Experts of a small language model: a variant of SOAP for the experts.
Below are experts of layer 5 (counted from 0) of a mixture-of-experts language model. Rows are named router (the router's row for the expert), up (a neuron's input weights, with its number) and show model dimensions 0-127. Each number is 128 + 32 x the weight over its row's rms, rounded and kept within 0 to 255. Numbers have three digits each.
After each expert's rows: "mostly gets" lists some tokens that are sent to it at least half of the time; "gets" lists some tokens that make up at least twice as much of what it gets as of all text. This comes from a sample of Wikipedia text that the model never trained on. Tokens count by the router's weight.

# expert 2
router:125129128126124147056101175102101117120152145099062140129152073075149120150162174127113134121173143144080081202121067108115124138115093166129129137151126137139132173191160095140072127125154128161066158063122108139125128129160097105093100120137136103069053112108074095127101047118096149136126150104133157105142091161144120113069177149161169107093150136107104126237122155154124147111106
up114:073154153205153120087164142107095102184113159134136114134144069127112142056111139111136126112136104062124115140158118155094155136151122100173102110112122130177136151150093081109154160118122099127129109141135172137154133094212129126146137091169202162101168119145104132149076148164070084169106163127128140068189164064117197112110109162120170126144093144095079117198180155130112105091118
up115:154125080209132142075162134164177106141135194125157117111144098154145130155084088118168127149105089124161138100119095169108115147093125113117146138177172179086099157142085128115098188202166127139128168169099186152145128131080081140099118147086093133106107166109083126063189083112126115161120172134100146130102101078146101085069139113142151133201128070169118159136128120101124114167077
up116:196123112076195084124121155127150100089126148128129128125155149136121075164141093130172150153135098113090120151090073106108091102103168142132151143119188138156097130118110121181150130163070148111092110129107105096185118140165100170123159106125079116171086161117123193134039114176138096143146165150175169088096069079168162123158139149113111150162099096034119131149117157109068121083131
up117:139114144089149109127096124109156129111098126104080166075177109174161120150103081153111108131160061097114211183150102144123168123068105169147168133115141193083159177093132100097189168187176089140111084106146161145122106160158160136142154112142075137145145100119142115090138096113115227150093119151137126157111154122166101130088157107175087091127128158074096120167088161106092120154102
up118:100119213123100072109105129094145108102155098100103155127141153126110136137085143125108139243163189107144087134152153153124115129194091019171136180102129061122134134113170108113092122124128111106184137113158121127173182119109127166093113125119187157105143136141118118119158116084193119143159124136170153076104124102157087150201162138121124129107103079105131158149098102140083124157107
mostly gets: " and", ",", "),", ";", ")", " &"
gets: ",", " and", " |", ")", ";", "),"

# expert 13
router:132111125136154109127162157144117137164119075131087094102162082122129112112163099130130110132090105170123128117181145118131176100100164121164240121105071127130103163108136132114152106110135140181068134081123124086105150110115141150126227168114149152020148128106092118114145074107126131122166104140159150184128149136142152178193126125139117213146048100174145116113174144115095131117128
up5:123111123053120128113141169130145159091146185165186143120099091185199137129163123094150139178162136104108183144132145143173173119096124192093142103100111139181083128138097127152139119145170130176095086101118131086106127117084191070147130196187138122095116167143111137064070151124084107134139111069156146104187130204134112126128148184136173146125096146115132083116148106091098137116148
up6:096101133062120080132147111067113159125189154146110157078138106081152137116113155142126089101134124101175089115095151135116147135089136115137121115099045144108126170059180132111122076140195119163144145049172169126128175088119170177124127125088147161100131131144157126088140110071124141103178112134141176137154144131152127170153117183069091141145083150130126129062189115111084180071134
up7:130151143091052110188090143139120161106116130099111114091132143098145144119165153073144044132083154116178087133117200076128116092090176092136128103087086150143101145175120133056111141126158096121128100087122072075182162143102150114134167088132139134127109131137157123155219121096128140090146150165151105068136165108158204134161094157127083126126144089126133097085173150098104152093136
up8:171068184076144086123193183157101147139140126100072101128154112119133104148134087164170166100140100129073113129185163116093153097066139141126221108058112151142138136112146114159127123094158153116158046153135153155161109100142128067141119090083120151083136099088123115122132105165140145124127156155095105171170141108142187163160199162172132133154153118154155088139122177135090096151107
up9:155141104141186120148133186085095135145103078116103133143179117111103122082145135148120158152155099149128100110148143112185128097098146122137119142134082176123207105093136151144177116082097144098107139128101117108090163119183094123107172156157123118089138139186142117119213078093060112125128139112212161165141104132177111071080166068107058131121134141154099119134188125134141169201150
mostly gets: " species", "ale", "ian", "idae", "ina", "ony"
gets: "i", "us", "ic", "ia", "er", "y"

# expert 10
router:155170104136133105105122124127136100162099182138163097122106183232108167152073087150130097154101135144130124122156126061119087133167107110104078104093135128153114111132118116145212110094147161091180121120130182084134158160105150089138149146097146106067069133099209168127148164161133150159148132196120162215169076141135131177150122141144072144157126128126092112108152131090156137130101
up31:171131160090136155153114150135093173124048171089146101140152151137114089179121088127083101194143165146147131173150099067126180197152115095161146131139118080154091135140175145084079138136086111146148128153145094080075149064151097127169155145197144168090082142127131141121106156114131102139126164148094156131135122123082107160170095154160092104082098162041192160136138141134161148124146
up32:123153073105105164119140081045127123110084144110109143180161067121104123211106154071183104185122109100110103151174120119151104157155140099120095086093101149114131150148156068167097063171139106142144122077155079169117149134108128142061174098169124112143108079086100121117129045142136114189118152166146151152146088103137093135080127145186139177118146101138094140138148138161146157156120
up33:092122098178195103125073125144168088122132083110126110089110194181105112117172107092108089148077148097161124128086176142156130113193106103157062103068167105140140114111117162132181116083111092167059129155118132080110148096144181128115128122136105129153154124078115164044118128116164138134142153117136136105192182149119130165133122111148146175128154097124108091097063193130113145144067
up34:127072150105130073118074130104121147150104102153149098094118140179087156142078121189113156128134112107139161174140125152066159178122102117121117075126148185132183102112077127169136192151136145152113143129095104154151188107151132139063146179069130112113091058111213127100115118133127099158141152111135111103070103156113115082159176122196131175156117105106148119125191086072101161128107
up35:134095158149098109136074137126044119143107079175105069069155140125161129163105129122109126100100094122111144118182113119081158102196145127059081171107128132094059070181103110154088132076098118108115100108124052119077132143192075143109152122148148099107196104103161136115084142090100124133111117113127070160127133060150171167163149146146136129149112099107149131142181114105094130094134
mostly gets: "for", " For", "75", "with", "96", " At"
gets: "an", "in", "on", "6", "9", "3"

# expert 1
router:109133116083081066171119099140135110175093179142092119116140160182149194140111139088139134160120096118097100096135158108101114142133252117113146103118126137126109061116141113155049137167114113110124115144177058110124121121118164162120138120085126138116184115142117197110099142166091109147156120094138140092140159122076221096131162080167121175165198144131134147122174157133132108142135
up5:145149088137119140113101138121172057099143127092122166088145156102114101116131125128159163115166105102114143102141202165124077187119162094122086069102179148101118155079095121141149126122086185151120178125148107112138128143173144115150198206119108087094086143086098119130103131113137135133154189167138220039134135087134106185093104122182171097152159132136151099090150130176121121121148
up6:179115120119169103072122096153134122169106138119124067130134177128114111114087094143068113133132111113154159059141077085150157092160132145145156088114139119168136134134064138116164123127158132091091144124149120109162188103158080131160202095118140179146089167207175070072169146164116162188142180114100094131113098123173164154157136102121095105124101187054140115133094120074145112155128
up7:156147097137170171134106136139147096210094137074036101164152116113151152141123129091153128168090121113161133148124180167109078145148126123166137157169120121131125110147146205159120104096114103127083157126167123146148162070198089158132108080105152103096183212125204132141121082110138111046116135105085128133111113086196157083121121146133095148159161088166101131154144129116128154112143
up8:162186079177118099101111147149074128124153115168096115124067113127142189132103113122122100109137085110125108064136148195142173093124132137146114133057164170052150112152149114150141124123125102109128136116141127118108156054136198102165076128157125147089184048098140168140112113136159151116065166134089118129099080144136113196165130117142109090108108171175108164126164141176124152057118
up9:088121138187115150109111201149096121125105107118127139122122144096166094143125108144111152091146132129130127132153140132145130131176130183108130111102138138179122111115148102162139175138113141143134154134127098140216056072159141064106063137153135160044194128140083141103088125156103101177082154120100085123178173178089149155170108119090128130192180158100135122206104174066137085120112
mostly gets: "d", "v", "k", "st", "h", "th"
gets: "th", "st", "h", "b", "d", "m"

# expert 0
router:169147122147133112123128110131128091158093177126134093122107197225105175131084082134135103145086134144136124124170109071137080140154101105108076100091122123148128092121124111133204098087165158087172125122137184088144158144096147080140138144090140091067070142086193156126144152168140145150157122196112147216180067132121148157136115137144076142155127124140087127106139149095173133146086
up6:119148137136095138107143119108108146138087105140139104092176179072074138123113090149168162117123096054122174160139142138115121135136131150103043048115036106148084178113084107131087195151099116082111167118085110174156167140145094136097144128110114144161129136099148154152122108108061174164102128149084154137139155091211151131151101112112188097128140097138068133126145126112154107132061
up7:126137096108140112102178110086143136167149145073104145102149172142069128164080142163170130119071107113087091169128150138100146147149130114090099140133135199143148119080108131130122067149131101115102108075131112101170151077114101121097160153106133134047115097076092106104097146161179138141153129167055109105074117142079097098154130141168143009113150131119110063129116166181118095098109
up8:128107116139126148154092159117132135109105134124154105137163127081180107114083099130067148120068100094190121132151132069089140134187084162132120096062102155135092133093177103182091099098155091142128073124167131123156138095148126092118153144130102090157072090185152170087119078145119123123135113083163197137177129174062162165124121144136094114111129112142135086125098100120170208170055
up9:105088070138167118110160141100147104103117147154129103102113138066128100133138105080105155121111083180051139086168221145155150148092076145119140142072187147107111140135104102143169092105117154142164101162123090102129141155131103157080160174130142153166114146109132194117155112134045161161184133201106121186138115147123098110113073077144105146117120071123141080153131152148179107105171
up10:130164149078095166089155144098117097200164120100089175137159137166090118087107131152140160167136113176135132088186161207113116098145083189109185142134114129075144079133153119150150086067118099118106078142161144115107114097171050094112126125124180143178150123122146103108173075167106085158138128178144178143134090109134156158122172115161135078151140105131138081161116148136182119112072
mostly gets: "ru", "ü", "  ", "20", " qu", "21"
gets: "0", "2", "1", ".", "3", "4"

# expert 7
router:177147132163135083140144140140132111119125144147133092128105177193089169164120096124111095148088117099148148100148096108128103153129070113097084097127128119148093117121135079160176121099173199105192154108163122113108154135099157128131152134138128069095047142103126177134132167159164182205160177148125131223095084097105136134155134160134052197159104122102094127098125127079150084139105
up5:189109064117155097096175184121140113123105113131095120149140121117153169150167172139106127138074154121188143151087069152123140127148113140161122079103110174131117160120128119154091092097136159104184219157136127141127142108158101168144166118166152111120148162119056123125105134089194142152142134190121107110059118151128116055129170066128070175141178097179107160166108113160181095128152
up6:126044112091087065142136144136111162122125161145150123140131152176090120128113153137120068082176171152164116135155084135113179073119098139108155146120085141140136179119197067080078112129168115177126130136169125091114164138135143086133123126164139171150066105108134146124114162117163175124156115080082144118075156167156190096184118122133166110168133079147099098143107113120209128070172
up7:161128071153164074128162147146103132110094113164151112095179157187113164114136136055138134117107165115088140032178109124109164112084126169062164135070124116137113113176109116101203126140148175084147125099148078141127163172129145110106151122108081096121108141146106099060096107163182140130080156089132126065126109169139153102080105117118075137098138127138090119103119106106181106061128
up8:149143110118119063153075162100114108112140165149175168135136150155094104143156131187108120050146124080123187139165154095136135182127085087116099110150080105153157154130137092119158103108181098113144153094120090127118106169136091169142107156066103088121092118129163174061217144173111135138174181142132118171147139140067090095166140140082149084092127078113104110125158072131104104132072
up9:122111155148110118142147150207146074111229172097183131165158130139160124088148079144112157155115159102164131129141100115114180132122085153126124154108084091182139083152118136154082143162195148123042143129174155131136143144120084082123084154123155082102176100135150154076103175128161166193163109156173097155143050106146082143124127101141103097152112116074141128156131157108101134113132
mostly gets: " California", " War", " Olymp", " Hung", " Oh", " ESP"
gets: " the", " K", " C", " N", " I", " he"

# expert 11
router:155156105130120115115128130126125084144090181124174094107097174217100161147086080151119107143083132154127118120157123066138087137164111119101085102092143133137115113130128113134213105083161157081166129121134180093122149146098149068143142149104144103070040145096208183114148155155154149160156132197103147203171079144118153172115122138139077145158136130118108121103147145084158119135093
up5:115109094120128152098122119122137122099065130161100035060117163111132154099124106097075105156094146179135106127136163109108116154148132138169048055107156136123092104118106094118132117029114103076128120122145192058089185181079162122123111137119130120121152127088102124153098165104129081158105156109139164113143155170068131092144172122160168092151124102168095113166152130153096145085170
up6:108082116139051174123085162189102095139165151112073137062111098115096122129113135105083125152096156145155152118111157146097149134121143136116108114109123167117111160163155179154134073068140131085097148118113142100133102148111177180144060128148125048126150128170108126100119126189146157144114199094113097159158181149122085144181179120216111072139173159118169121145147150144153068125115
up7:133142121090164088127148133149167145152148133146109125155103136153094141102135110126130121163184147135120132183154050113154105192159175104131158120084120165148110075153165123118082094095139122067108060086174104097178129129176119128138074149175072044127172087081111129129080106148156149155186122136116130123175185180078160104157131138167139147132118118197108175167147181134126128138087
up8:169142141106120111154134121090162135085110147145161166076140106154097171184098139159114128107087110191075108091176138114054200119160151182144128128081161124186090102146095150118182150149112183139125159128141140102147158146108110163090092148128122152159102074095122098089119128092145118104157210208108118176117120126142101106117125117162082121136133111042144104148093095096186104158092
up9:135102123164120141124213109136151057156163145110102108088186125073064121194129174110147140112090169079114120167129149070098154137146121226107127112148095126140111117130114144149122092063140076103100127072103107109179153147127107107110132136152197084184155131161179149160131092084176131124143170126128147125127154138148127131128175116145089120140128117098081083149108111136185114095053
mostly gets: " would", " must", " agre", " wh", " taken", " opened"
gets: " |\n", ".", " from", " by", "'s", " was"

# expert 3
router:168161118130130105117130134116125104152095187141158095104100171218108165147084094136119104148081135154124132120158125078124093136172107115104085096104135108148104095125126115137215123082161163090178110126133184097140151160103139088148157144096144107070074142100215176123138141173146149170149128213109156209169077134118144172142126150149069152163135131129103130100132141095167133140079
up5:161121064133125050168103115120125188135079140124167135091166101124103132186159098087143084164174144136104159097176066145094114139081111162172180101147117089142123154152186111120140134081112163074174135125213141148137118127166171117082108113172091125135176154145093174114134121140118144205111147148172134128173096126138154077117146109154113152190089068135079116122154100122149117123106
up6:157130082170109049095085153114144141193080144123098102097146171146080144127102101214135123154122098179118190097137114094108091114115149088148128149071102091106118182092143148190133185094099124132121156092078158138105116112157133163098101079135131149089047108132080168122129109089138153115127189138096109116112079119132114124153161167136147102140104078188148132181169111134127186107110
up7:179071133144136138127166121130168167094086117133070150120169095136138177139144126035191113117145155135117124059148091156055096118161084050100121142123080129110135122132165147153116154099107173123061145128131136142140164170169153107097170071138111166124162140168124124079107100121127126074139052149060179078144083089105174123137151135178110127122169135144091136135121112158130156133143
up8:132196112147128174085099178128170131098173192114126150176139096144150074100162183151097149130154109116131102189128116118137070168212169117114092097154104144155142105137185104122170091145128105160141120108119087114150106179121174202133087167095125139154175165097099126138133149169111144149155122156126195206120151123082133166141149083137103093129115113128096114171180101106092163150081
up9:184147093146179150121073102183093129166075136100086095111131169102115132123119113142144112102133104112145113102172071110102111187183115139155120124078180079123120124172197076110143094092157141124138065118182108152130155134145085099138037095119096137084174124162112103112146129121107165125127096183126178145126162089097099118148139065129186110148107127101144152128077129143094207116090
mostly gets: " Mr", " Mus", " tr", "Pl", " Ele", " rem"
gets: " In", "|", " D", " The", "-", " B"

# expert 5
router:138140122116154121201113099100122113116138105086116143143131129029062122141141016102122135145100157133152134161118147211100113157151147154194132089115080129146117153146116140127102079130107117109134115112159150154173141114139154119097107125164132141215197131118144104123120062142122119139151155085115118095102134150141133133152105135164070112146077055117159187211132119150081151162146
up6:187093140167161139186129160105104153093077123027105129184127115154145133090096113091135123201115124145134147093098125119099104134111130223121085126087123121110155158176172095132114155110093161115051196082136133139160149142151110137105142103131167125141136069162038148107119137100135110122156094094158134155070140153120095079141120091100107117186112142155150112099116156131155126188135
up7:157143120113139145111099151182134101133117137089147112203117109087113125101114087076143135159157103127142125155122107138177115159137131135084194099112139123180161105079161166120112114140121144126165192107189122168126143128193065103100191138160132136102113162133185180166114056174145178153156121077191152095092149148156110096177096060096125064126139105195139150174125134136142146109099
up8:078123101141126089163121115100087109129089099103123128131138130121119108116153073100139074114129174099172108155104148162099157185212170172140033149090073110161131169156091120108118117129145129096126132076176155149069127179123092072134117190157116149091129184179164173132091066134166150116124159137150107106075150104137066096150119132140126165120169112132162148177126126195138150152152
up9:142168174135079094152129112094103130131139119158149137100119081175103156102088155142132099163075086151114105143118065210081085124143140155114128193157162121073083114113171163180153143089097145171183161099123151156185098128111160209057033103101116122162147101099136186133180138139116106134122122129118144141145145132093123138088165096150122122120115161084159109154146109084096160134094
up10:086127110159163098111170141147082187109140165117155133072137094068117088117094149112135171115112144110120133112163180146174146137125128140152088129150086109116161182100177064167090165166192149139152177129112124141192177147107079133068134145189142125142125101101066166115125078140147179147137095120137112150148126127058125139180135119202188120153129095119139125116142072167119182102178
mostly gets: "=", " Location", " Born", " Coordinates", "Personal", " List"
gets: "-", "\n", "|", ":", ".\n\n", "="

# expert 9
router:168163120128136097126117106123135104142109188149141101113106192240109159134069082133131092144093127138134109116160119088124090142167100113103056098083135129156122118121129104148211119095152161100176121116135201100136155150108134077140150159097127105065070146107211176119146151158145149164152127189117156209161092147119146175136120132134076151151130131135097132098142131097165144141091
up6:142147113147124133154151182111128142075101122133087166133172129151054115205054127106185140131137169158040125143137142137095101164201087098140139133119146136149107146123153179144161139130148131110113072120131155133162146146146203100116143186172132134120128159135168116101123195107152071136176182118102129136073110173117137121147108052142097106107140175111152170127135170180105144066155
up7:133149161140065143139141153057137158183074131119106084119135156110135149134155080083069101083099129087156118123166148172130196152127160075116152081144109120122096150084039109094092143091096150151134134126166162057132183124134107160103146121199134118134081142150148094097170114132123122092104139158076143187103160132117120117071137133074110135108158059088198138138123108115156146164130
up8:154107084156152082136110077067147125122127150182125128092122192138166109187091139145127159141122213168128138100188121132123053125144183142102148141086121129127110108145137151131115115153136142130117147139161121113116120096118211087152093177162126039131175134109148139117150054135168119101099105146197147105145143190091107210149122085151107139134145080069134119151098089130131157131092
up9:100077104143104099120104133135118122147120078118080086121103166146131118146125169147067081146207195168154139109076097094129106086185105131114110104117143094171148170134170110168118137117112150147090133096153169119129165116182098164116141103171146140091096116206104114137096081153152147140118111131127150085188149103052146135160149243227114168119138121134128125127149129125100126131143
up10:156112118194129128115123170105150141179153202114149151162130129154180113146188105173135094116138148143123089120131110121106150112153091112217159040069158163114091197116114043180105179160125180096121112109121113110158089166084163136140110121116099148130177128095145122106139113180151174108109160181122118153110133081088090119158180139091148111139184126130125147118191116144169117139131
mostly gets: "|---|---|---|---", " person", " beh", "{", "(", " me"
gets: "200", "201", "–", " ", " a", " an"

# expert 15
router:111149093142128114081138147108110151171069075095186133117127139191121110158150166052124145149111090135163141092143147092133161148112157132146126109113114154133139070146162126174121137135105141183076097163174157115188136164116153074146073134098118101151158089115207199097137129105165134104069124158132131177124172180116108119185127118102120072114098145161125141079175135061122125093062
up6:084105099148081075081176157111089065132109121107114153117165135158137124194156099077131174141165143129060140135152158133129150103115074165133114101093178137163151115128115194149132121163084095140135108163132127120196112175201063057147108137133126115114164113099130144115117137183133207073127134101122108137168085146120113087174104136144147105129128127124094126156177110108078167049143
up7:100199085124138146071188082129164094108091097124112085085109112073103149118111117135138171144130169115150148120121120139143142162134149097138125114093101165123148149172149174137113161128221099132117092134154134171098134181073137095129167135197144110215106173034093143104123110071166164121146109156109163181147165127132133149109139132166173136046150130154092126140133169126139104096133
up8:129129110130149188082176090099105217078152134135166155106145172169151136170133186144077143152117116158156097083172153074104138126085161061091024123118140177076120107140126110176126114102138111075156115120138108140174201176089130173089094144149120155103166103137131158129131127131155152109136182154104139156140165108093122165159117150110112123091115136103173097106134145125109154164063
up9:184159092127115091102087120177138151150161149113140182120074101205089141194143140175100164095096152087135117135111183156068200143109090098183102115104074174191143141156124113131132133167162128146113122120107143145134170133089154148102144105121116132173147107093134153130126112145153101131099115107147122065146130111100118121091072187089101091078150101145094207120171121123064118091076
up10:103128114137145078179175085106117160136059151104112141140147113175132119122092105066170115147084162184078174154179181118149184157166173120195139110081111128158158120146074162092104154141181079160125100149126130142165138185111114075096076131109119190138141136119127103104111079141084092157113092133135100113098109180134136144118118165117171137118146095199116162134141189095111122097072
mostly gets: "ts", "ent", "ions", "ings", "ment", "ess"
gets: "ent", "es", "ing", "s", "est", "ations"

# expert 14
router:159158113124137104111122118121129108151093180135156097113099177233108151142081087139125094140077135150127116123159125071137095130172106104108071108096140124150118102122127103135211108092159167097179125125127189089130168156089135068142143147094142096067056141105207185115152145169144145155150133194115149199176090146112151184134124141137082143150130128132099128099143135092162141144096
up5:152153166156129108092119148125159117135084127116104136138141067152110120176086146138104169141127192131109170165110161114143087183170157129114153081054111078180139103175174125165132112087184145163118172101107152126133142162164148096103172149038174113096074162135158117118089099124118168116148139109138171157110125133090120141170169145188105149179065145152116130187153112116060135168166
up6:093161148150212100163128129169107038129175163130154148113154144163115148142126096158145145141130168094127152160171178077140160179113108128151130102152140121113105168142138081193209136115070162104092126156079142124143153186148154098097116147112115133139187107193082082077068125117156107159173153144089148118155117103092156053155152169156107143114142125129116139116170093094138154119087
up7:158136077091138123133122127078147119094087166075198114137111157180125122155151135138152136130114162084146095117145147137128115116100152104150179162117144081147125107167148172120071116078150145131077160094170105116115198141118097065091131104223174139086106074176117142146128079125158122155121078158121141116149155131099150052156100092117182062160099123126132097160119104140078137152052
up8:167070100131038091140127147152146116149120107109106107114114089133142132116166095145147121107171148099107110180130153126121100158188108147125125094115102097095097087136103123177113097115177147136162127154122102129097189122188061120107137099118129107150110087095132172114115075185100148118079109103157062147202093149077104134135162146109106087145177086122079132103137022091072133141167
up9:123092144086151116115136116094119058149107091075099080131175112109190097121115188059100113098076114132112037113150116127154098080161145122116139086082126138146113140140147117131155120110089167175128097081175134068113070097162205107160060126122161140085147133109116151105059139123116121124139110153161129123084097162125157166142109130140112119147143064120089166133175125088134193110175
mostly gets: " reg", " insp", "|---|---|---|\n", " mat", " ra", " num"
gets: " of", " in", " to", " (", " a", " is"

# expert 12
router:167166118146135098130125119125133094147109173150131094115104178227114170146069079128134090148077130156125117118167109076116093134182106116100061112097141124153117111130131106143224120108165177100172117130142191098140156160100139088138156139098126100066080138103198173121143150156144158146150116199109152207167078138129144169134120141128073153165136114123108128106148136081152139138082
up5:119130103199108089117155191122082177191079076140141163108134191128099164186102120153180130142154164124150104130165178111140115098148113138172177091096132135170189078104152133175105113082101184106101150087089115095153138109121088131120108154120131104112148071158113188076155165157118134181123144146135092141177120070136118195080146122120117099148117126149142130129126194108141189098101
up6:167165106113117096131139155114065150136163139113133147106137071108104128118141152160104123149087142163104139128110104174126167101202142161114090167128055084164167166185053106099168097141157127124097166151083122098137086178110140142118155151162115066143081139147148140064152080127118127174126050086165164067133115063109092136096131125096101072133093091195130128139129103147141139130083
up7:148114125092120101113146119087126116160139048161150153162155095034109121148169105111101117130106081076125117144095126137115121159110128094101121109104130174069138098187125111120115130119132103170088099012134116079167127151119087097120097101127099144129156154091112098102139141154159232134142167087121158110105088152079152149146149082119115171135085128200162149124141149165146183076128
up8:203155150133132090120148104125164184144092137133135154090137140180153061148126155117165092169139092181075127132120166161134091119177092134120188149051114121100098116113121140154165124112105193138172115110153118121100151144153142113088174091089129108172145073110158126185168100171086124150203149207125132150138117153123047108095165145139086067145130116116095126082096137143110138108093
up9:115121167151113146092075191120150128115148085092097180195149118120160131168115100093090100114084131156087164146119116117150109106109065181121133131142094142211072149127089095153093111144127140152069095125158212125084131125141119093142121117133176142152068120116124176096192129122128144161118052094144190161123071135132081161087155091140158120164199092100127143115089104142131135132110
mostly gets: " According", "At", " though", " comple"
gets: ".", "ed", "1", "5", "u", "6"

# expert 6
router:149157099120134078114127135118141111153094195131150101113092187212102187144077080152145107135089121146138128122146132062135088142144105112104068105090140127162122100131121100131191117083169151090181129126130184088110159162087127081129154144087137104086061131103185169114146147166138160135151134198100168216183084138122122159158117157152073158164116120119111133118132138084154142148097
up5:148176069132088082128124161154167121151103178103104171125087208131097156207107081103154118108141140088082147134172091128100069095135168089113084162097164127110169153165169112085145134126099122112106089090116100132142134161126068133154126112106176137127119120127108156066138139087112136153138186121135091121150086142116114117097102133086084139117147101124080248129085094126160113150078
up6:179140102158101042052088096123112130068136124132111113136059157107089164096145086161133096139104124140093168159185134102086087097066153143108074131141103187154097127119179074139110142070148128094154195123167127076102096084105150143104103125144137143128125095109122090122163143056108129092162168088107115162155167124155133163144168099144088155117112144122116094149112152080117095163179
up7:114080110096149108107121150066176109110113144158177169120070185116153115097136129152106112127135138080134144146140111115115195110088076169140098122119172143186137113150095092153114098187162050096106143108113115088156111156093113131129124195110136146193180140119109133063152156193120142140100091123140172107163179127108061170155131090146108134093122114107145115141095084115136202189077
up8:124141076200085119114114139128110103130135143154077080147145096124067140165160159125148124096111107143128096099113121145077113092114157066071086169179183100143106089118220091130152130149087125100116161087165165077068125079166105164136128103166129095094187110139155198087056129148154157125117100134112125099083093121103156104120093146122107110125165141177148155112119199100119138127158
up9:066152198078115090113155178138127080107152149100145139100170122136153119191166123112131098162193124053040110129097126141187079115125149162084074051115128091099129128143111136114091144165172123138132140121095139121146165168108114108096119125138124137103135135142097158062151148164157136148095129070107078116186157140142106143196162181128117055147123080129144102148140155123178125115123
mostly gets: "-S", "-H", " Wh", ".C", ".S", " Kh"
gets: " P", " S", " R", " F", " H", " "

# expert 4
router:166163110140120112113127120132127106156100175141157092106092170235110165132075081140129099156079120140129113118166123078125087142163106133114065097109136128144111107129126114138212108089157155089177134123128185097148157156093139087147160141097149092069053152100206175124153147172138143154148124187109156218169084140122146175130121134142086142155136124121089118107143124085157142138095
up5:154176131148099156118136130130065166125121121107169118107154163086066090181139121154077127138121128096183124152126068086161138146141141169182132137136114102134076125170122039168115158114159140144115176094139133155081159133109123116107156108150136126169112100153074150152091114105115068191107152097144081199216163098093123085069099089183108116105100152130109109108161183113147105111110
up6:102142111095120133085164148169146116111112118122109161080139144157061170179171176126194136139184085060097135135114126168148113213151150152118106086138146117143091133105100099160131125100137097089204129121073142099129151157119133138077109135103123166086104114056099144100188093162122141097124088072111156150129147153121120146190112136135134126144125117150067128189183085188143138170078
up7:124128108133098133155187183052110134137143111089110131161124123043129122148113145127095110109091106194090071122159111077118165157159153092123161114089171107140169127126154063158159148150156067139104067180168074169100196154138143131126115163125110142111092172180125131159134141096146134195148125143119127060107177120118111090174130112071121089151109106166162158095167177097129140107112
up8:136185030153119116110082128084147089134128134146129108096148165153076145171084120108168083151124080138092097175175122125107116127123134131185130128140104119100153117177074062173068122161197155093155121139134169087110145134084159137076078104097090123095140092142084201094150087183117160125118144128116132133116147108100090119125177143168087158171144113121080175155169165096133133112100
up9:129070193081150160161103190106088138148101128126165082148133153153158088162121163154130157150103116173093167119132050100104118128101067075119123159104058163181130089118130085172170085177132186110116137148104113114110138152087126122109093170161140082148062094118096117131172167129149153201137123179138123166125078142195129120111126101156143131093132150131088097134170162176153137154138
mostly gets: " again", " received", " particip", " gave", " compet", " exper"
gets: " in", " for", " with", " on", " her", "201"

# expert 8
router:156155123119130108125121124114118103143105178134155091117097183227112163140087095137132097150079131143148133130159135077118093132160105115104067118095137130148117098136125098148222117077179152098187123129133179095130164161101134064126151143094142105066067135092207179128140155175142148161159126194122156206170097149134143168129124148143074152163124122130091118099144143085160141148100
up6:153133108172129144079184138107137123117140172111190116120096196135107124165136115137151121120144124076129136149109172099146121140112122176156148127146140123096130162110155094145102125152131104212118158138151173123148116132133076104128155112116147104146113137162117075092170119134106128183151109122186157178104113116071163141068160064141088158080029134088050069121168092164128197188139
up7:103102092117100068167037203077083134195096171154147150132116168137161100075121127102139141131114103067112166152117174119099204175157150166159174140131146124178116121097152092137084124111098117105073123107131150144126105061169102155166124138116155093162097084135208125097170123181108129135194125125117134179116157153099165120102125111131115108144096176126114141133121093164169105118141
up8:107147142115200085023167158101113142130175081115117146056152152076081160117142122089180122123102106088148117095162100103088096112091128142133163086100124084189088100138158089137145101146162082102092125122169109172134162122109146204117180176129120056074148115135104087134153128135136111150140159136187140079156099153116133098139156143130151141135078130132079114148126095147139125125057
up9:167131060107118114097124142084086179135135126093123151157122087138148148162133168139124185119074140149172152145090154111092148141141097092139151152155101108063134140131127150149082150133228137118077131123115150143129225190167142148102095167151118144118119127070148128155067163139103127175209111160156163142124104155085145185117121151137063143154096155129103136117090153045115111134142
up10:152120182111155125082167133158185097168130161080115139115093130158131144099160088103162142119122111082092087080118156070095164129117149127145136122101107116122144130146139097157117181088164126072107152146139113052192073123165135145124125196141195106137083061134116059110077120131142096127092108095196178142096178181135122143080135127135139107159136120111049081131158113102137182120125
mostly gets: "====", "==", " Rec", " own"
gets: " ", " the", " (", "==", " a", " w"